{"experts_per_token": 1, "d_shared_expert": 0, "routed_scale": 1.0, "init_std_router": 0.0226, "tie_embeddings": false, "optimizer": "adamw", "beta1": 0.9, "grad_clip": 2.0, "batch_tokens": 131072, "train_tokens": 639100000, "dataset": "wikipedia_en"}
Below are experts of layer 3 (counted from 0) of a mixture-of-experts language model. Rows are named router (the router's row for the expert), gate (a neuron's input weights, with its number), up (a neuron's input weights, with its number), down (a neuron's output weights, with its number) and show model dimensions 0-127. Each number is 128 + 32 x the weight over its row's rms, rounded and kept within 0 to 255.
After each expert's rows: a language model's description of what the expert responds to. This comes from a sample of Wikipedia text that the model never trained on.

# expert 10
router [ 88  65 124 153 125 156  65 159 130 112 162 112 163 131 142 164 174 196 112 162 123 136 135 159 168 100 150 151 111 154 110 163 113 140 130 150 156 116  82 180  92 131 149 220 182 136  76 119 150 140 166 120 136 146  76  76 178 112 167 119 154 156 129 120 147 102 113 136 153  87 195 124  86 125 116 140  87 121 145  88 164 127 101 129 170 140 128 130 107  88  88 150 135 109 154 129 175 103 105 148 144  63 102  43 153 133 145 162 136 156 129 153  80 195  74 160 151 132  79 138 115 115  74 123 109 106  87 152]
gate0 [106 131 132  91 194 140 118 161  98 165  68  88 181 104 141 131 136 108 113 117 125 155 155 100  73 115  89 100 164 146 124 167  83 151 171 131 109 104 187 162 152 166 126 123 110 137 150 107 118 147 179 163 104 119 100 150 127 127 144 152 138 108  84  55  60  94 113  54  84 144 142 166 166 149 132  90 117 114 163 227 107 125 146 137 142 189 168  93 105  77 175  33 121 111  95 147 144  97 122 142 103 170 133 148 147 139 146  75  78 111 123 147 104 173 119 117 127 135 128 163 101 151 142 142 106 162 102 118]
up0 [155  96 139 181 131  73 157 112 123  85 121 103 144 123  88 140 115  66 112 127 158 192 114 126  99 173  85 116  86 131 123  98  80 169  79 196 117 117 111 166 169 117 168 138 110 162 142 122 128 175 134 104 105 127 100 161 157 225 143 172 111 169 103 185 140 106 158 173 144 138  86 105 101 168 106  66 136 104 152 143 106 160 156 110 150 151 136 101 102 145  91 155 149 110 158  70  69 173 107 148 158  90 119 135 119 130  83 149 120 131  52 141 133  78 141 167 168 154  88 120 170 171 127 148  78 138 122 144]
down0 [140 103 133 156  49 148  68  89 139 115 109 104 146 140  81 194 194 144 100  91 189  86 105 107 120 148 138 119 199 184 155 108  92 110 113 104  84 116 163 212 129 132 165 103 116 123 146 136 128 204 136 176 131 120 150 133 136  93 100  71 143 121 101  91 142  99 157 165 100 134 130 149  85 150  82  86 117  95 138 146  73 111 118 143 134 155 134 148 145 144 196 128  78 127 148 123 125 111 149 116 146 126  84  74 174 115  76 109 159  89 150  66 175 142 122 100 125 141 160 149 105 127 117 124 175 156 131 179]
What it handles: Name and word endings. Inner or final pieces of names and ordinary words, often Spanish or foreign-looking, as in Jama-ica, Syna-go-gue, Cornbre-ad, and Francisco, Antonio.

# expert 12
router [103  99 110 153 118 171 138 115 144  73 194 109 200 140 105 155 176 115 106 115 139 168 151 161 148 155 179  93 175 127 112 159 109 133 106 146 186 139 109 177 167 145 127 197 173 135  81  98 145 129 144 134 154  65  82 140 159 128 167 126  78 163 111 177  83 108 118 129 121  71 153 100  81 169 127 139  87 123 137 160 164 113 101 132 170 177 150 147 113  79  80 152 188  99 136 119 138 127  67 105 154  80 159 113  89 134 122 139 122 150 145 124 155 157 110 187  96 111 122 104 112  99 126 159  84 142  76 196]
gate0 [112 149 115 100 133 114 127 118 155 136 154  86 150 180 154 147 152 132  85 102 120 147 159 135 139  90 180 136 152  84 175 124 141 116 139 147 175 175 143 138 112 185  81 116 178 123  93 179 140 143 144 151 140 120 172 124  84  83 132  96 127 124 168 136 130 155  59  80 117 116 180 124 156 136 133 151 112 157 167 131 208 171 134 138  93  63 171 111 202 142  99 131  94 134  82 153  87  39 160 177 102 121 149 177 113 104 139 129 153  77 144 136 166 146 146  75 101 138 133 145 121  91 155  91 138 153 183  58]
up0 [105 117 173  83 137 133 124 143 244 155  76  76 103 141 136 125 101 147 102 121 128  84 133 129 153 133 149 168 180 128 118 164 173  95 143 119 129 117  57 147 122 149 165 124 153 158 141 150 132 157 152 137 105 125 117  78 135  61 138 112  71 124 164 157 157 202  82 142 124 126 150  96 141 111 156 173  75 187 136 110 113 131 126 158  93 127 160  99  84 122 134 135 125 125 149  75 156 158 158 173 124 157 106 112 153 143 124 231 189 119 158 114 150 125  94 108  76  70  93 129 122 112 147  80 155 126 166 117]
down0 [153 108 109 113 193 110  67 170 113 119  96  97  80 162 121 149  57 186  89 105 129 133 148  91 151 104 156 140 138 145 130 156 156  86 168  94 150 122 106 158 143 158 107  60 139 187 144 118 198 177  88 129  99 192 150 116 127  94 121 101 130 210 123  84  86  94 145 146 171 126 148 167 124 145 150 133 132 175 126 139 157 100 104 169 160 118 138  64 162 142 113 140 131 111 123 164  84  82 137 131 158  95 149 116 117 127 120 147  96 107 153 193 112 187 158 140 136  55 105 120 157 108 140 148  99 109 149  60]
What it handles: Final e pieces. Word-final e and other vowel pieces, as in bee, bye, Selene, Zürichsee, plus be, States after United, and date digits.

# expert 31
router [ 82 121 120 127 146 148  78 149 120 111 183 112 183 153 133 125 140 171 108 143 106 112 151 116 142  99 142  99 161 134 155 156 129 141 160 142 155 171 150 154 135 152  84 197 131 182  52  98 116  98 171 117 150 114  50  96 135  72 172 107 117 128 127 109 155 102 102 109 111  95 190 189  99 141 113 141  93  79 111 153 113 135 107 190 149 135 130 122  95 117  61 115 159  83 157 109 176 115  97 100 127  78  96  68 137 134 187 170 142 156 136 149 126 203  76 123 164 150  67  95 127 100 138 162 131 157  93 111]
gate0 [ 69 163 137 175  62 131 143 130 150 146 161  90 131 139 147 107 157 102  88  91  98 163 150 162 167 151 164  72 187  91 138 119 159 161 142 111 126 108 128 147 152  72 135  79 150  92 158  89 136 142  48  84 113 179  89 145 150 138 112 142  75 122 142 157 140  87 135 126 144 137 115 134 130 114 157  80  85  73 165 115 162 168  72  83 134 151 120 110 149 174 112  99 136  91 108  99  88 107 100  86 189 117  89 132  86 134 174  87 147 105 170 136 119 115  89 158 116 135 194 136 117 112 169 108 103 204 176 122]
up0 [121 118 152 159 116  98 147 178 112 115 149 109  95 122  56 132 165 106 123 115 167 152  72 103 132 218 119  98 130 202 142 137 128  73  95 108 110 105 100  73 118 115 132 127  95  96 180 106 109  82 195 117 124 133 118 159 159 158 153 113  84 102  84 149 113  94 112  88 137 125  71 100  48  73 134 129 152 151 104 108 126  91 129  96 124 124 127 151  63 119 135 149 157 101  88 112 102 154  91 101 117 133 111 135 114 138 146 159 154 159 133 129 137 156  94 173  84  63  75  92 201 159 169  71 100 136 121 154]
down0 [ 93 131 100 246 119  53 108 111 162 130  86  60 112 136 123 131 126 119 148 112 195  95 151 123 141 148 100 110 120 128 157 153 147  93  90 173 136 116  67 148  98 114 114 105 132 140 180  48 110 127 162 155  83 108 168 114 143 130 149 138  84 120  84 117 139 147 213 150 153  88  96  99 136  88 116 108 197  93 111  76 151  70  95 138 127 117  98 105 114  95 155 154 125 118 167 125  93  97 145 107 128 177 150 119 180 133 124 123  71 135 159 100 130 141 147 159 172 131  77 108 116 122 155 111 116 175 105 151]
What it handles: Surname inner pieces. Middle and ending pieces of surnames and place names, such as Brobb-el, Lytt-el-ton, Bang-al-ore, -mann, -dorf, -owski, plus first names like William.

# expert 27
router [ 74 124 151 109 176 187 177 141 134  84 175 111 157 199 140 159 146 138  61 122 112 144  81 146 146  83 160  89 175 115 128 124 128 110 122 115 129 156  91 183 122 118 108 204 162 168 134 102 140 127 161 150 163  91  61 122 171  70 152 143  90 156  95 147 115 120  62 135  90 125 138 137 112 134 123 162  89 146 113 165 127 163  83 166 132 145 143 107  84  97  94  95 165  77 142 110 120  76  79 114 134 101  84  87 119 140 201 140 145 129 162 126 120 178 134 128 108 135 150  67 127  81 110 162 143 185 116 116]
gate0 [115  97 193 139 121 140 120 148 161  89 175 101 164 134  85 137 202 136 133  77 137 192 149 157 126 145 219 135 131  97 126 122  89 108 123 120 146 167 101  89 127 116  99 163 127 174 131  78 168 169 187 113 188 136 176 146 157 109 124 133 152 129 117 124  48 162 105 140 130  96 125  81 120 162 144 127  83 143 125 105 189 148 135 149 159 164 121 152  80 122 161 119 166  81 151 137 122 144 145  69 115 156  96 117 138 134 166 128 116 100 215 144  83 127 127 171  69 140 176 127 126 114 140 163 105 187 164 151]
up0 [113 152 152 126 108 115 125 106 120  63 118  95 147  91 164 245  88 174  83 129 118 110 136 189 148 108 136 170 126 129 142 118 128 139 108 143  66 107  50 132 122  83 167 170 156 150 115 143 104 160  91 112 111 140 115 141 121 204 113  59 147 145 124 131 131 142 154 128 119 105 138 164 153 107 140 169 102 122 132 130 158 125 112 151  55  73 119 155  61 126 137  74 133  99 131  89 137 125 132 152 103 127 162 123 101 120 113 135 130 174 109  59  86  86  83 113 118  80 135 122 142  61  53 142 106 133 122  79]
down0 [112 118 139 167 144  50 142 178 101 130  91 181 135 126 128 148 104  82 113 137 135 115 125  95 131 143 170 132 164 152  76 146 146  85  71 133  86 142  65  79 106 105 166  96  75  87 101  98 122 132 117 171  75  82  96 124 182  91 110 124 150 126 152 205 136 145 124 140 103 164 145 146 142 169 104 165 118 126 117 171 129 167 111 120  85 115  96 109 143 123  90  85 127 184  97 120 172 158 113 158 129 138 204 126  98 147 166  87 173 143 150 165  79 151  84 113 169 117 153 164 107 177 159  67  95 118 149 174]
What it handles: Letters after capitals. Short letter pieces right after a capital initial in names, as R-a-ja, S-ears, D-ja-konov, and name starts like Bri, Lo, Ca.

# expert 16
router [ 81 103 154 139 106 168 128 110 141  98 151  81 177 149 147 136 170 136  86 114 139 151 109 125 204 104 144 116 133 134 141 130 105 126 139 145 169 107 114 221 132 157 100 197 147 135 112 102 126 124 163 147 168 111  48  82 158  92 165 138  92 156 133 125 133  88  64  83 148 101 168 131  98 103 144 133  78 130 144 142 153 115 131 160 168 150 140 126 109  96 105 131 197  58 128  91 160 106  81 105 150  78 102  84 122 172 165 141 170 143 165 130 114 163 109 195 149 152 132 123  69  85 145 133 150 203 102 137]
gate17 [176 115 104 100 117 109  96 119 130 138 172 117  85 137 152 142 137 126 151 152 104 139 149 118 140 160 144 141 104 133 122 161 128 126 219 154 176 186  99 119 106 114 123 101 169 155 148 139 135  83  89 124 185 122  69 178 161 136 164 123 131 136 128 174 116 136  91 121  95 168 141  76  96 167 148  88 173 217 160 161 179 124 117 134 174 135 154 160 101 157 124 113 200 129 177 162 154 112  94 129  78 132 143 132 183 138  99 140 131 116 165 194 135 149 145 152 150 126 160  96 122  98 126  60 113 105 181 221]
up17 [121 183 116  79 120  89 113 121 107 150  99 117 100 182 167 101 176 128 173 139 116 127 151  82 155 152  40 191 108 132 113 139 145 144 160 160 174 134 147  80 100 163 107  85 171 157 171  99 161 114 161 144 177 119 139 122 129 184 168 129 153 145 173 101 130 191 114 100 130 128 129  86 167 148 178 113 122 140 106 170 162 175 104 194 176 111 165 129  86 122 144 150 184 113 118 152 131 129 114 134  71 140 117  96 162 161 100 169 125 136  57 190 183 118 130 176 112 125 105 112 144 104 158 101 100  90  93 144]
down17 [191 167 120 104  89 122 128 151 136 105  58 140 136 152 195 152 175 149 122  91  78 116  89 140 123 155 113 106  92  79 150 105  83  81 178 156 141 104 173 147 126 129 176 102 142 114 171 112  90 108 120  95  88  96 123 135  97 112  96 111 179  96  94 143  73 149 141 102 115 122  74 124 140 126 159 145 160 142 137 163 106 140 123 109 128 124  59 112  89  77 150 151 158 151 115  82 109 109 122 121 122 169 106 173 160 142 191 142 139 144 117 117 120  84  89 116 144 165 196 227 149 143 102 172 148 138  99 204]
What it handles: Zeros in numbers. Digits inside numbers, mostly 0 in years, amounts and measurements, such as 2-0-18, 30-0-0 metres, €0.20, plus million and billion.

# expert 13
router [ 50 115 147 207 138 151 117 138 149  76 161  98 168 133 127 144 189 131  68 147 120 140  99 111 166 113 123  97 125 140 134 164  75 125 126 135 165  97 131 165 138 132 119 188 141 103  96 114 133 146 178 127 159 128  49  95 132 118 125 170 139 162 117 168 154  71 102 129 142 113 186  94 118 145 120 101  90  98 124 171 130 131  90 131 174 115 111 160  83  88  96 120 179  91 147  83 151 105 103 111 182  87  90  89 114 160 143 107 136 171 105 133  93 185  99 210 120 167  99 134 116 122  76 145 107 112  79 187]
gate0 [ 91 139 108 114 172 156 111  97 141  63 153 156 150 146 145  90 124 139  64 103  95  90 107 142 114 126 136  89 216 175 134 156 152 159 139 121 103 127  94 121  95  99 157 164  65 118 136 184 130 111 125 161 142 153 141 145 105  72 101 154 141  36 143 120 177 181  87  56 137 172 120 135 135 157 169 103 128 157 107 124 106 165 114  96 168 119 100  31 107 144 104 129 100 128  93 120 131 101  78  71 123 151 111 103  91  97 170 196 147 138 149 139 105 171 140  99 110 151 135 114 102 113  83 169 119 151 149 126]
up0 [108  51 147 106 106  51  44  60 178 137 132 201 118 124 115 192 111 168 184 175  92 142 105  97 135 170 130 139 106  89 114 187 169 122  64 159 101 136  96 136 120 156 126 105 137  85 148 141 119 145  98  76 136 145 104  78 170 118 132 134 117  86 144 113 103 130 145 109 146 100 170 101 116 179 140 125  88 151 166 140 149 120 143  92 175  99 154 172 105 140 136 183 103 125 131 135 181  92 187 165 127 130 117 159 111 111 108 137 147 144 150 147 113 162 110 128 149 185  79 189 121 156 127 134 125 133  86  90]
down0 [ 65 145  80 155 148 101  86  93 110 111 153  87 112 149 153 167 123 125 149 101 136 123  96 118 117 153 153 101 165 150  64 113 138 143 186 163 103  75  82 161 130 118 177 145 114 145 168 150 108 222 143 151 131 117  69 102 165  97 159 119  85 162 129 138 159 180 216 143 105 137 117 115  83 123 119  87  72  71  98 168 163 116 108 146  99 106 116 164 112 152 139  96  90  82 134  84 146 115 103 167 114 106 136  82 164  84 104 145 199 124 175 101 137 116 101 101 176 108 147 129 114 168 114  78 126 117  94 144]
What it handles: Name-start pieces. Second pieces of given names and foreign words after a short first piece, as in Ni-all, Ni-ece, Kędzi-er-zyn, plus short names like Ken, Allen.